config.yaml
num_hidden_layers: 10
n_experts: 24
experts_per_token: 1
balance_bias: false
vocab_size: 5317
optimizer: "adamw"
learning_rate: 0.000313
train_tokens: 280600000
dataset: "wikipedia_en"
Below are experts of layer 6 (counted from 0) of a mixture-of-experts language model. Rows are named router (the router's row for the expert), down (a neuron's output weights, with its number) and show model dimensions 240-287. Each number is 500 + 25 x the weight over its row's rms, rounded and kept within 0 to 999. Numbers have three digits each.
After each expert's rows: a language model's description of what the expert responds to. This comes from a sample of Wikipedia text that the model never trained on.

# expert 18
router:483518513486475522462510485476520498508542507469503487517517521523535513501512516516464506510518539490518478503509499469479496531532483511572481
down65:488473519532479478523501510468508505502477483498497477504566488469504488507532516500491505503479496510462484505502505528489535456509498478478512
down66:508439475479503521535496511523498500490501533486452484497563546495474523498501553518509485438492483478541527543430513542530492483468443473567545
down67:508511487483520541502486475490504459475469502522467525527512543494537479481584503489467521493510496439493491518525498511553476485478481506468511
down68:545503523507493524522492501513525524502502497515487505509510483504575485485500494512494524462488513488519496465559529514510516520506515534485481
down69:510503519488480474470506519515488490579512486493497498528499454494524466497495513558465484502475544508520503489505515474461483507507503494510488
down70:482471510468502523447456450491537536497534504489467458462518444529534473476505510525463464503505505509488505491511498529494484446524482479468493
down71:456451552485483486515494504473499509503471511515520497448459517477508505525475473512475487478477508467486509497472502518471476491519529549498507
down72:502458473497479483505509538478568516503491468506492458502520524485525487488509506528508498467495533507499441512474505493497508474485496488472507
down73:495506537541469557529535467510514506495513498512485482494486529510491449511540517481514515504457531520495491496506516509495479491504430511484491
down74:524480458527482489461515478493543485543490505495501492455492535514547540463503494478486480448522519505504497532520475512477477519487490494560500
down75:494471530528497492484466522548513513522489503500521495517508533512478497492457493473468499546497479531451506508488517486441517489500480498532497
down76:456481505476482485495481501481533480540493469499490479480481498511501469510524541536503464507416512488478494484495520531509498493507541474493502
down77:510476492491490495532504463485506506490528497536497482489554494517463499494501509511512497526483464447526520489490506450506541498510501556517493
down78:496540456471521508481472533481545536516525522520525514542478494497485528533459486507545526516553497473566470496507511470531503510498477527500515
down79:490465459467481483488471528470531511497557494498559501483517508510523509480537533503534498488535499505518493530517482478484487460510522488510522
down80:499515510464528563466514508446496458522525459526487520499509500509499504507511514478517511491544531487511488507574442498494482495494488506532532
down81:532470513502512513467507486467460524514467516502541548521510471476516520484507512494517512493518493491476491543508555466537465492484469509508456
down82:484519490510533472513513498495496497535478443465449500515487477514537469516495496506510455512494505479503533477486495457450456436507451493502491
down83:496474449508508517503509504476528510480461475476497423517532504489515480511482497470513515456503538525484541502505514535485454510509474538494514
down84:471478512483503506505479517493490501477532470513501529468483496531538471516489502509467514512516488523503495523482545494476481483527460505464464
Prepositions opening time or place phrases, such as in 2009, during, at, On 21 June, throughout, of.

# expert 21
router:522545492520540522541488472514500469484505498505522512543497501482507535545508520528516482458484467514485469498528496469504508494472471520468463
down0:472514508501522500521510485502476520471484490489503521488525543477518501542475539504476492507534521513489472498491481486517512468481455494530478
down1:506526514460505497499508499494507537493502527477499497502557488484477467522474503526484546542517523503435552485500481463464496464544487491550468
down2:513484487516495498501480508528536475450509500509508526454479476512533499451506488462502466494556502490506447523554450445521541475495457512465514
down3:535507540496522491516479466493450497443520467528504513459425536524495507518486524451460532521551492469518468442474501441502560485562511460549490
down4:545488501489478520494557504527502540525492493479509490505490495472541490506471498478438508500513508524477476480520497479509502543486507488538516
down5:515493512521495506566500501479506499527495474533479517519478488534519553486489534511525528506488514454486524478480524500474483492499507512502500
down6:483493478503525547495462497499521492473528475501492495492512502497472534516483566465511523451505518535496519499493530445519506467513501486500453
down7:514545495506481500515479492499503541486497506509468511514503522449530470529534525529493529510486486473489497506511485514494486493525493517507473
down8:477498477491475467504474530525494518510483476527548529501442485499504471489542512486488495500485504528516479529505494504514513484520457513460465
down9:514549524492509493510482485521494466505498489485534481537514495519485520511486485460527502548511489506488517489504458482477509557465478544500459
down10:517478500475485481466535532509426492479557505523439488494454502508482519473469508512530489534504465494493418485504517478468510471503514502491526
down11:451531497495530521475505510497525500446490520514459481485580492514506468499460523482481472465504504505482493537512484499486538498527428502496486
down12:512516510487510527498498518469489480535505517509506477545491549489514478472511497542469506516482524509495448521506461499492517531487454517519533
down13:507485537507501513513492511517507517471533481523494538502476464516498518503503463500479525516499523521493494480458522512452491494481525504498538
down14:541497490485507506482501484476505511535509493499501502541503478494476520540499497520490510513515524517474532532499517454481504526506525504484487
down15:464475506496493515524489500508495474467490479516503470486510494483462531496528480519514519453505489491509512519513532501572526521536499459518560
down16:471496515501483510498491488490477528503560501506461459490477503527493530514501522515499496512503503495436513513480503523496503526482567524508543
down17:511478504487504511495507489518444501490537538510531431511518484512465508485493497502508527495531509510496508473549523529507468522500490448475511
down18:478512503540498525532496456475448551525468526504509492496509507541493524553558514493498503487508493435453513525494517478524466489462480509507489
down19:529543495491509461521486531523520479490527511507501471499429513508506474496502485478446500501523523501495483506485530471474535478481505464476489
Last digits of years, page numbers, ISBNs and quantities, plus million, percent, century, e.g. 191-5, 1,20-0.

# expert 3
router:503519489534455531473498490491517478502529448528490520526482480526521495520550520478531531488511495466537474522504468473502501459497444504482501
down0:509491515468449521516465521509530506501457439511506494508472493459489470511465480539488493521512492521470515544478491514540507512524515468493484
down1:530525475489485475491512512482498504546511479495493585549499461541460536466519503477519477503535476494521495509536496483502495477511505489457515
down2:509505489478515445490492521495514492489534478495465565506526498571504493493521518487495482521515486503522519510527513468539506457540542511500571
down3:501487507499458550529474487496462538486443496488492466514512494478473505534522512507483523524474483558512510494512483526496535478488446484537507
down4:520491488459488554494524487524429478460546498517464484490481512547549539523510549495510487469512535493524487454512512541496497520509523515475495
down5:495481450499514529527493532486494516467482483532480515514465534499476538518496528504443509454503522496474500506524565505540495492480481435566502
down6:481491451484471453499480520503507522492471523526495512521485541519467510449495490512440460487482467504464463563514532486508504486514532437507482
down7:497514538502529499449515498498514526520498471522494492487504502511488485484499507498510545513505497434516533527532521510496522497514459500521508
down8:513489513487510491451507519499476482491472511446471518454507511494541475483482516488520558549492505466493478513534504520481517510518562515494486
down9:478541488508540471527499482571491516520508511513554486506467502512481487513482512531473498505463500486433525509486506532502506483463536522495513
down10:537525476513542508511499514500539487500463543495487486489495517503485472452510532521509472491521492492493523560489486523481522513461457486556498
down11:479507496504511478506487514488489490501480459500497523516515487485497512497506494488486483453506483505470481528503521468540507460571491500501471
down12:551488488515503500545543446514500527500497516482487440506470502453485524526505509516532544516472523538553468492478495493501530517506474534461506
down13:482501517482529469513451523511544558528474511499498506483468486472488470512473481500465433519504496552450474506519491487471550503520484498502495
down14:509484502493542512481494484469427467432509507469501498560537506506451496496516509526508478473531524462466510512478533482535510518511497508480502
down15:526465498505522544485543505501542508496495520473478531505549470509510529520510515531486496527469468479480472505552489504532473506506519494498474
down16:493480483473543487539516498498526513470511527477486448514485494514540519457420474479495474501504478516490508462470492493471506509465544520495458
down17:511473459491517482504511500503504478492500512538470504556513487481533482473495516481469476499504544502495492529516519523504505474489529503493509
down18:499545504514494467488502521488486465554535510543469520469433528510529506519478528508473514513520481475540470518514540463515455532552489522516488
down19:573508496502524453535522503503512482499485536570496487517529521502482484462469513483545475534526486441499524496486491503502482442511545513518495
Pipe separators in sports and results tables, especially the pipe opening a new row, plus list dashes, colons and slashes.

# expert 23
router:494491498507490500508450532470533507507497473506524509539523549511507506479490521454502473454478471486489506499507509494477540528510469500501498
down0:527483489456505497464501497535506564507505569481505510476524512491491496475523478457496473526491488530469524484493473514483469487528492531452521
down1:523503462502524511489502518540527518494499499490430531492509462490482529533514505510505504485507510507506503537513489502497486489480499483549509
down2:495493481478496494461488495515506497478490510477534520515495562497478468491499498518489493506518514509514496521454491513521500500420475456494510
down3:502514512456471486481490508472457547537502438498502475495479499512527541456487490504512485484547523518485515447466470521480461509525510511506516
down4:526432545493522438498480499508513488477501484538511503499497535510475533512490506509493473510490453524476521537494515495466493505495492477515498
down5:484483541439476544517495487473491542509494486553507437467472490511533498464516478532457502515535544479517514465532515517496485512536479496511506
down6:494491498515534526497537504491502485503508491504514497525517494533506485533511486464549499498505474467492485507496529513532485518548514498499508
down7:449498485513506491548498477548478465488472492488505469499491501527514534523505510529478500509494479484509488526474539516478507481488492529480507
down8:481524473509434494478469505538518500505496508491469544510530485471508506496503500494506532512500487495481473540487494501504530490540488491501493
down9:506507506494499522458517499500548532497453489521525513502506509486477533482521486510508510486520528508512517503507473495505520481504526494473530
down10:521545481525512490528516485479482519507487492501532492539458471491515531483504508491494520446505532490501501517516493477519517500504501501466533
down11:495498483518518470521491420519513482498504517490507506512487513551506533513508490505515500472494468500501481472566502479508478474480503500542470
down12:498482497518487469566462457460500512513476478547473518495474507486473509497492479463527511522512487526490475515484523535498488506492546485515481
down13:457494507482521481465459497524488457487481485498497532502484500530525472506514528542510512518482469533532488489509516475533536483500502478479484
down14:509530530404521497492485535496494504536494580497519508462489487502531530467501496479482469498509486505500498513515507518535511515507497481513494
down15:527491500480525491535497507533505493475527533490571481518518494503477504538538520542532551547505481468506462515523515504486510512451489552499482
down16:507470524494498479472487478475508511480490496458495477494522504513532493520467491498519453539436536490508472485546499512571510501531472525458494
down17:476494523483509523523470496454497502478495529494529494504526556488532505507517465476486483479480505529524493502506475506520482495496519518486496
down18:503449483500460485527495515514507539500510489474524491475453506495478514512522515495513472537560483542498456472501538486512496467507522515478529
down19:474551452493520500537521455513519495490459485539497521481515518483509568502509510499520535473473466511506506461517490529475539548455501523497522
Pipes and column labels in table headers and cells, such as Votes, Candidate, FW, MF, Title, and numbers inside rows.

# expert 0
router:486523537493463481529475463521520454473507458491465474518529456527502513502490523465517471523485471464495494441489530488485510482495501524471499
down0:500520491476532473495520481520488511476498461484507500502498506495515524495488480495546516489503538481528552498504512508480466517477532498531538
down1:505497472467500483490436517502526500446520500511500449495503498520473445479496488475487505504499513516497494496504479504490515509521521488498522
down2:486522492516503488511548510499531487533548540494506477538496541531493522474473514504545497470491493539501510488483462546529477494445520517486497
down3:489542506450539483524518487471476444468473476554492493461510503493462482524468469484500518517508494546521480503498484490509482485507468475505522
down4:535499521535504511524477480548487498527485511510478461511509501503480501519479477482467521514510546515532536466464508482504487508442481477484480
down5:504499493512522521502501510497528523497507512483551503525494495508487517469473477505482483526499480434543534510497509551506542549483487511505462
down6:499495482501516515504528486505491503509530494529519514525443542483480514474512478511479532495530554513486496481504517490513453523537500480505522
down7:493515495488558524494462495498477504456522509526490479561512510505513495511499539495493512524470501466503491516499525478488506525450513516455503
down8:504517500538494545511482502535475535489494502473503508473514512501490517498556524504509486507497504502495464468543540497473480522425489557517513
down9:459482473541475512500512519498519558516449515493474474492556499484508543490531533512510490518503525491468482519497495492498530498476553501540491
down10:514440514510479522507447477479446507487493476489542514459518521515489548558436514522471456512468523499463456529541530496554492505469485527468472
down11:510431473518456517468465490448554542534511508484482479439531492488457510496503529509502504532485524501498516497519493457503509476521483520498512
down12:529512517522461480494518491516509500524483479503525448487522550491567485498545527557508491466453489484483478505499483599511498508492488559476490
down13:469478506481513473523481528529515517447547529499477511541483517468501495540501536523477516540496517498528550524488511449486498510446511434512514
down14:523468524509502508508453477516524496531518468486476479480522482499500524482513483532473499534466519485502504502498531454490501563519541535510496
down15:469508489486510489491521503515495513512470510475486448521486495475487478496517504515483477508518546561533483455475532523472503492490510518529498
down16:421504510450485482514503500496466505481483491507492507495495523494522540523443488480514498441495475486524501521500526496506537473502538540490503
down17:514496467524558493516505550519472509468502510480484501536487528442509443525454496507510491485497511515492478512433516517517492497489517490501467
down18:489544521473517459508491510534503469478516498487528511513485494512548545503471524499531510462498478530527482499471541543500464527530518530538479
down19:522501521593504528520530464488517492485494497514491537518460539485522515505459510520471538474521525495513466493470514491504528411497498496520501
Digits, decimal points and signs inside numeric values in tables and statistics, such as 21.3, 7.83 s, −5, £ amounts.

# expert 2
router:492495492543457464537550507499493442497454523516514511513482502514509537505481504445495520520475499533511481521480484482499477469531501487467509
down0:478508459482433467500506500500463469498500496497476493468469500536504515469528478517485495512518495504516502494496537526508465495491483504499482
down1:514515501516495506482521516498551513543509470550460496489456493510517439479508543495455492504514523515501500536471507510493490528487502503495515
down2:424526546488527524495514504542454530479494536482495471507545486502502494512509490520475511515512489490523502477464484509485555510503507522515513
down3:469488550513493515489477486518458477542504458489475455499492513486465487489526515490488480489476495470496481504517518454479523495468503498556480
down4:502503460526530507493477446532480472508510466529476456525521523483449489502530484504542499527486479511514493496494512495527499512487486481530482
down5:504491484531496494532501441499471470555522514506491464515525491508473504443529493503523466493498488542492485483534476499530523479519500476477492
down6:497490460525477468486504461538511501548496537537485533512502504498490511520556522517529477530505496507485491505516501506463523505484507478463526
down7:515487493484503508514459498509478522527471487495499496485553509478487523479495483467495473537505537500490511518502471511524532510507490480474553
down8:513539526512495465503531521528474510542480478507493539509509480492489493524517484565463506530518518504473454483527506533500488508504499513497503
down9:579502488494528502462497532482554523510480481530497460565498483480454417485513514510478501549521462469545508501531473475503559503472468479445530
down10:531502524518485507522495488510530490495504511566534466543480487519486492503512512431517513493500481488505518492491487515475524446482483471486476
down11:462534484482441532536516557462536545516557503520509474520461493463548515480499473530510468526496480485496491523502476481520491525489523505515446
down12:553505544490507477495498495493461490499504477500515483444494516549532502484496505438505526500514505503522461506492534516522508536464538525532524
down13:505507467486502482492485524508512484486480503494472484537497583446483482531535526491583506488474484484528514466487489488497498483536491449544533
down14:552482490539495444457569526561537514482486505470525518510502519525508491501500489502489502492532484502540533472489520505484518523513493513504522
down15:585497491523520504487499476480504501495475509482530490487482480476480485491483488506479504478515484475511479454472529480508524535499481496515473
down16:503519488481498494510464501484483519481452484504462513495505521489514540491505491555499480467504541450463502575488478466487524533477465493491551
down17:524484513484480508485488485516473532503456450525501509509503488531522507489538503529534467514494508474495512497501466468565513502530514509510477
down18:509452474503478522506541503503527533546501473487499502490497511461524482560487487508469489502516480464480472504495458516552521490508508482471522
down19:573502481542510496555467518492496513521483536502502480481470503497533483481484515529508523489527487517478539512494492442497579478519521525499506
Line breaks, dashes and field-name starts in infobox and taxobox lists, such as Phylum:, Coordinates, Full name, Displacement.

# expert 7
router:536509499510539442501520528517487501454534533476457509465492520479497500482457474517479483521499513488487518525518511482519494505550507490497487
down0:511472533471505499488515532466494520515515474511510515548477499463461463527486491499486450446528490455520466505486503509476510481488482538504522
down1:472523519501461508500537513515513519523509496472478474541513507539504494498475492521538510508487491501511548476470534510525524544485525462499493
down2:464516518501491480509484473527458514477526518519532498471552481495483514547549458500502509495463480467504560541501502478484508495522436518503482
down3:505480520445473521514468486488481532475476502487540531542505512487474550481570513497486525498487511535508474486511499471536536528462495524528482
down4:508512477487489509492480494482491536486537516550523475499459501508472487508495484494481502504537544545520472489479485474454505522509451514447481
down5:513522508522464459507550524515501463504492491476482536505515480463538524499489499507514518558484538516540454511523485481476508494504496487476506
down6:516470450509471539524514480536512538498537508544478513498497515518511494532514491493469475480480531523495508488475550493496510500522468524497522
down7:513506501481493514519477504495523487517498516500427536534530455479496515460519512471528505485501500479498506483545494497499552507485529547523479
down8:467544532517496504511494482483503470500482469522477525490512525487509490444485486504499515526508472525497464499514559539513523487463523507469512
down9:520559478512470483503523490462477532469480490503489433479509461481519503537514522486521516496499494506511506523493516481488494515483512476494501
down10:504463528508507533539471457543482519511512511483460519492514494504466475490497499463537472492487507498505553498469499439514491535494475499496523
down11:513490486481478515510501476506470477481499517456460499484485505471509540433523534494479486523532516509475489471554504487520488456451499491496515
down12:471514469524465535472510497452506500490487473561439517482534493478482483513492456521502494508501539466492523445485487469462537471569510486465497
down13:440495526488513481459532499459530507509482507490503511475478516516507504488449526524499533515512477465464538557547475548491481507507483545513495
down14:535491529484509494465479530486513508529510503494521501524508502504518500503503534527477519506495483522503472483522510517517512453459485502502497
down15:521497483473529454500479442468520489481485510493527504494515506505528514461499495513533525501443514479494489512475496463518495461491432510477507
down16:488503500509507513505484517519475524522463509467502492563465469482498489521502527484505499501486506493491514488510508492513464500478496474525499
down17:487494494506521475525501492525498574498506471480494508528519496467532475489487505475494498525524510465489536466514472509461532501504500489535495
down18:516492513529532536511531526554513520488472497512479516489516523547468485473499478474483490474513516489485516500506470524456496491529515484481544
down19:502499490513510522515496502475517466510521522485542517455527467505542508494560517474532538521458511500495468469552514541464479511486509459492468
Interior pieces of ordinary English words in prose, often technical or descriptive, e.g. accel-er-ating, meth-yl, gear-b-ox, acc-ol-ades.

# expert 6
router:503518514496553490504466505446471538541468528508500479518453513491467474532483518524491514499511461519515508500484521545469493543454495443479534
down0:495498541485467502491504525529556491506533537503472463509474521477480491507504484519491497522489515537504482482487476503496512498553504559553501
down1:519513469534458490533506510483501491492448503513556466439533505528540504464495466476492459509503490484497484536486524512509519477472497466450444
down2:482477509491501455530499493532455509472507521504456534544525451495497503521533456554520484488479521522490546462472484505518517525539488513478514
down3:486556527497457446483454503501483469488477439516559507500556482530536468483506539485485501489523472508464513559510466483545501526504514494503486
down4:482557483516540484458528478511478447490533515510505498503522508485510523481497488501521482503573515513517492510498472495525477468486436505496498
down5:471458496465493521514470494460494485528462510480558484512505522467474489500479499483493489509503504504512481468522540498469494490502488474517495
down6:547478528465511539483506475506510535503506524518497489481499517462463494511515479488495510487497497460539497473481529544471499478476534502470505
down7:487505517506513446524492485482499545513500558507536488514496447566461498543529485485468467548517508512504551522493464502481532486527492479501484
down8:532470497518503480534497545494537476470483533476500488548489465474555505479525499506493481504459527447501506469524499458505504520536564506483499
down9:522525535454514512495467471469536520516486507493498487485495507550482498496440476472497521557485532495478500488507519460520496498503451525476505
down10:529504505505490474484478531496499482534531515500491492471492454500511540522481522472520426480497511517503490470519474501516521471490533509522544
down11:483478464467516496484526509458513516533462523523489512488497507460536502564491524474489509547452489519472500502469494488499495517502476533505539
down12:470481527475491487527498478531502507538509560481464483540467494500507513512496496499495467532509529496504534512493497530478481531480472531506457
down13:486514485500521530508493522498507483533527508507501500491509500519535498480479515448511478488446545489493506461512517484504503513526487493485492
down14:459504494507533479505498482546554519501468503475555555490496516509509492506513515465470527478499490498465542480487534512476491460501525459513474
down15:450501457485510494479541519497489499515472485494545475440507495492499502488497502491506485508527493502527502491494521542499499499495497535504513
down16:493484515471509487479466497531504517505517475466489498478495516528446571453456480502502473495494512491492504495508487494521492465493469520524491
down17:492524482494520473489516487510487492518507498499424511492535483518521505529483495492473490464470525458455497475509455480475500483545532517517443
down18:528498463510500514544507503513497497495468513524547521527507452486506506454492511486532562501525488509501475488478530508543479517501513455486515
down19:498479499560458507514510491493539479513526476501518505510538537503452485531484520509488513457468492464497494505474496508507515475505538523522470
Auxiliary and main verbs right after a subject in narrative prose, such as was, is, had, would, became, could.

# expert 20
router:523507501501467531481516463533494522492497476539469522531540479539506550486530512484562507505510486453507483522525514475513481455510469518467495
down0:496513514469507506537509463478433513442435534499532491490482501521524495526509451517505460534505504501494511493458497505480567444524526477482551
down1:559444525514525522484511521501419490489507493465460483491483535496512512555523482495520509500455512467516467454471522516515495495541493483493499
down2:527500513495518503539441501527488491518478467530505507506502502516492473501513489473531493495505476487508527551511518465525489516496546514433478
down3:494464438499492515484487492471517490478503522493506528505509534550531505499497476491503486522494496446508491542490509504518482469506521553568455
down4:505521553498474491470559517525475503518492506509504540555503509506528501456518460531499518491493497500530498510483488493504534481520515485520481
down5:492533509485465489500498501506488529496476527496508456497540496506470491499467504449461543490518563521473502510484446503532523527508533530525515
down6:473490542503480482520512502489520489519525517543497507495526476498505496479495480525540441503480503491489469457524470514472482514483475483472518
down7:517456508484558485506509501486482521525527483503467488501492473483449492497519515519486495532567486507435509495472466518516498464479510515512467
down8:501513509540529517504473483446544485505497456473521502504490507485494465512525505487489472459509507521528491522474534515541459478474510445487509
down9:520503540486507518464485511534546543538503511479498510494508500468497446489501505472500481532529520503500499512530510507475466466503487483503505
down10:513539448454523479509509457480513503513461487527485497439528488473511523539463534501497495484488469520504505506532484490497470506465540516488495
down11:526495459490525556481522524517501485486512485512481532524520491519537500524461503528517475522500557449504467555491498498464462503471511501567501
down12:496531485502530481494559486490523489468534499454446537553527502503451530555495509503548519527494500508487504521505519497530491488498501493469514
down13:537501526492489477496516445516478508507495505503535432473539478471464509531527534522506532515486432527503473495495510472506496464502504548471520
down14:471506460486510488484526492498499515519419517562471507477523476483492485520468528525534488503508476497481513489529490480494435500452512530477496
down15:459531521498521495494577570540502526488485521501456511553477506517511526490512499491490532494462496489537500474520472513496514501508427542520471
down16:549513469524506512501479528536487532499508487525492485518504523525503526503583513512529529490477507503493482528487500484514496468496525493522463
down17:538492508491517553497478521479490487503484466543487507511479529522488518522496520481506475526475444547489532534525492464479527520501502487485518
down18:521487483495520528504494521508516509483495515495494524520492538518502530499439492505502541495574515518497495490501513459496506514437465461513513
down19:477477491533471515474509473503505469522459462507497531562580497545512526481463421488453503488441553478533528493493499493477507499506494462468492
Pipe separators and semicolons between table cells, especially after team or state names like Iowa in sports schedules.

# expert 17
router:522516491488532513521517500520506456469495496522459544506512525517515503477501482466505528481513481477527488565477484453511543492533475522487521
down0:483520485478464495529504478538505457514512455486507486488531529527473508491516494499480539468479511479494499476520516488525507491465569513482475
down1:486497527491485458491491467489535481513488524486498481457495544482549478495484509522535492511463504494483479497499483472479499512490537498484534
down2:520546523549477474508514482480494525505494494520507510502488492438499508511508497509522480450494482502502499540533505537495499546503518513482461
down3:504496508533474502467510507525488478444449496489539464496466508491488498508454500483559481457512494473491466470511495482485478491544507465480528
down4:478499504488497510501523513490508493511513492468498542488535502462533493487494504473504562486498518480468523485480565523469456491500494474494525
down5:474491535481489533478512524489472485500517534466484477510459505471513534541494526481486506484472514477524493487510495467507469464465502486540501
down6:497473521506521498500494504546540503522518540485516529478528521541493501493502506493544520514471521485533504490487551521496506505490495491531483
down7:507517558463516509489552493517509511502485503508494517507473502511481465509486515497511528548471458501426514483483501491535495507461514504527520
down8:494544498518489549502502500470480517536457453500466493501503521502509495507485517527537492500474480503546481496504505485495463507532470487484521
down9:525534505505524490497519527473516507523517514481477494485470490472495510484513525542486471499532524483482453497480500522520451519549529480508479
down10:480492491481489523480501501463510481465499487480518519512509431519515494488491457471456482543528465470477500483505457483526491488535497489491518
down11:499466485518491529519509490570524485463497482445480463525453533547456497504505469495473476484521528551469500462508492510466481488507523490523490
down12:498504502545538488511486503488476551518504533553499507497490518517494506507490540504529501488497496474508537533466505473534533509514490463516469
down13:520508498508520513520522439483500527525473495424519513526487489447476494506490552505493503452509473504485481459522480512508464462494508525479496
down14:457489516493482547431526499499454500529518500480513459486512504530502467490487506479543503468499503439542500489520484506505485504485472533504527
down15:501466524516485519519476511505522482517509479555490514506503529535523537523499489529505472474489528472500520488528534505531511476492531499544481
down16:474529513453544493539521510511478517500523496499507488464498476567505490511467516510521469487484452481504526461498502499559485513520496502458492
down17:525423513496499526538520459513480460566471488449518506500465482481539523507470488512486501506513502519498514472452475554491489448475526554520469
down18:508491482504517465487489527516486502492524527560480500520502444462516483522499465503491500582499493518510538537483528514480515509551438505507502
down19:511462491467520551490537492505496506508485554484542515514487517484505519517429523485513540474579513510510493563517449477502494507519510475478520
Prepositions, articles, quantifiers and verbs in explanatory prose, e.g. of, the, any, due, despite, using, and minim-ize.

# expert 13
router:490508479540502525513464456495478524483469494522530476485493479509486456512473477479510459509522508547461541528520519502525497478498542475538457
down0:474479491497493502495533517457509493526479525495474523495479485544484497476532495488506502516509530502524468511521484518527524491502457486462514
down1:528498564501509479457542502490477496497482511526535493436465499534527505516533499517496474489527469524494509502486487490540511516488452549498491
down2:486520474506521476506500509521483471505511507509471471535448517558473521509464477508480504545501510499509501514483469489525506509475530497452513
down3:474498475540504481468499508534549518513510530458467498512489495496515544490487494498473499504483456509521451458485503527520492488476482537497551
down4:519515498507527482511514477494496500524491536495491497479512523541498510501481520522495474513464468497476494480486490495449496513523490524474489
down5:499518462482499501511440505525497485483507513512473548472480509494529497461525502503521461506515486515479493488513496462501520503508484476480522
down6:503491516537515495523462513441488471527536518482468529488515497493513502492525514523541527501463527474478498543476490488542528498493488522476503
down7:522468520545503494527500539517532516532495495519503498489553516514501485466535500470476495504474497505503516497495445505517506506490517433498491
down8:514506470500505458485559524483504471516514466506483517477488476510478546485537523497484510553483529462512507508501494542499535500486440510495520
down9:489502472467499478495480487474525462497482475476493495483486518508532552509515473495472477490502507482503469476528515488520526497497523502484477
down10:486528460528529446491504503465514499514490480472493530477511526457492533510527515479450503512528490435496485464518484500510511494511484500482520
down11:462531494496486529518493467514495472489480483480520503505458508480467506473487521448521487477494525537535502489497525501528522525497508533513473
down12:516494542489471489485492514508515507475465549498473481496457546468491499529504496459499505509498482477488440490489516528502515528496494511485533
down13:506508545513491524538480466502474496448485486516553498478530522458513441531478513532546498471479499504498535486476529504497526483504478503513510
down14:441501494509533512496516512512518471520510510523505538517511504524497497494492452517531485466508508482501521491520511466444499520568464551501521
down15:533508446499495481507491510460498515514488515485505538514512495483479542491530510506484491536469522526486497501475472469505538529465511498469498
down16:475520492508514491504516488507499477514506521532515509482444504455517540501501485479506518516504542541502485526474498507504492523463522460518502
down17:488501513532547480489475552486486501531550492490545485466453479472470521496510504514494517529506478501511495486472522525532466499449467513552506
down18:492515489457511457500505466544506518522478474485540481503511499486513501513441477504488488476492484493504491438519496511503492501489540490480471
down19:465516468508473462518492551461487470520470511501494518510499508467496464476478535527503508413524518505527437491511489481513497502518542515507508
Paragraph breaks, == heading markers, row-ending pipes and opening parentheses or quotes that begin asides, e.g. (semifinals), ==Notes==.

# expert 4
router:529449512502501510487501498529509513520514508477501527479537479474449529497540529525471519516497478503502509490518494493494502465496466518477510
down15:417475554523442519507490521541480491507528497473481498486490482482487523472514532497511507458530520500520444436473498484498489460507482520529535
down16:460508497488541528509485536498521478471492510497478515519493505496497510496492480511490478504487537505486483518465486477469546523463456526518448
down17:518494500498517472530505494480506491518507512483490504496507483489472506491524506507448533531496471533503514561484466491469542448467491479462489
down18:464491485499590475472479477501483460521492495505508525520494486487473486526515521473500536497606490502466511493511501517491478502532502517470488
down19:490474513495508471477510491493544478539527528494492514513527508543506473521511496473512462497523513530488549478477493504453514525492468513510472
down20:491521480521497464480488501496519508511474472509493536523459536504518502522482487535480475503494461473478443516516500498471534523486473529510482
down21:562559459533505512500508506468488477478519492439526514525474519520462513512504560522477523511581523526550544521511478498532531462487502454536475
down22:492536509524439525515506477498506493471504511548579512499517514464528489484476536506466521514492506458514511475496494457496484538475573485531504
down23:496444503502524531460493521519523508508497472472495553478514480498529521453516496479522500494516478501522509528514471495477460509488500491468478
down24:481481500490474515510450477509543515509527533521525525516467448508479508559522486514469555485508528496492461492461495479497532495486517488496552
down25:493475523474473519517539450507520556501491490547512496501457502485525479482488505530488519526496483509506482548519477486519495510519481519492567
down26:508485452518491488479517493482493476445498517473508480460509500509569523514470476488513515510456537429480494512519464555450498532518492523506506
down27:482461493523517480522482523535481545477530524502498488486497505448540504495475456497494514502511541497480507513496528443516489464469446516454540
down28:478477518463489520479493536506492494530519506511509504526488462481470514478508565511515506534502507510472501523484494521505513484513448508510510
down29:502498514536541524471565509491460500458530510470511486487536510487539535490470486476504544499487515473549510531493508496481495457443484513511505
down30:515528508489501515495474486487537513543453540542500505537511482459524496483544472518486449481466459461476524502526524523509525490496470492497495
down31:513534496483515511512499476504490481468468506495492527485477495466469511516504484505512473458517547541508478512516539478509505517493516522524461
down32:490497483516500504515510497471472500486478497540505490504448515499468478490523485499497458489478494530494519480486529501489467545559506552517540
down33:517461513512500439499523552494479500471522525466468502462479487472506501486531513477528501492502496460507503480524480480508518520495422499490513
down34:505519486483515477494509484473517486487486524521494514466518534491475461510504506513552482471513479506479514460490514551452509483534486526506530
Middle or final word pieces of surnames and place names, such as Bl-anc, Stev-ens, Westbourne G-ro-ve, Ch-itt-enden.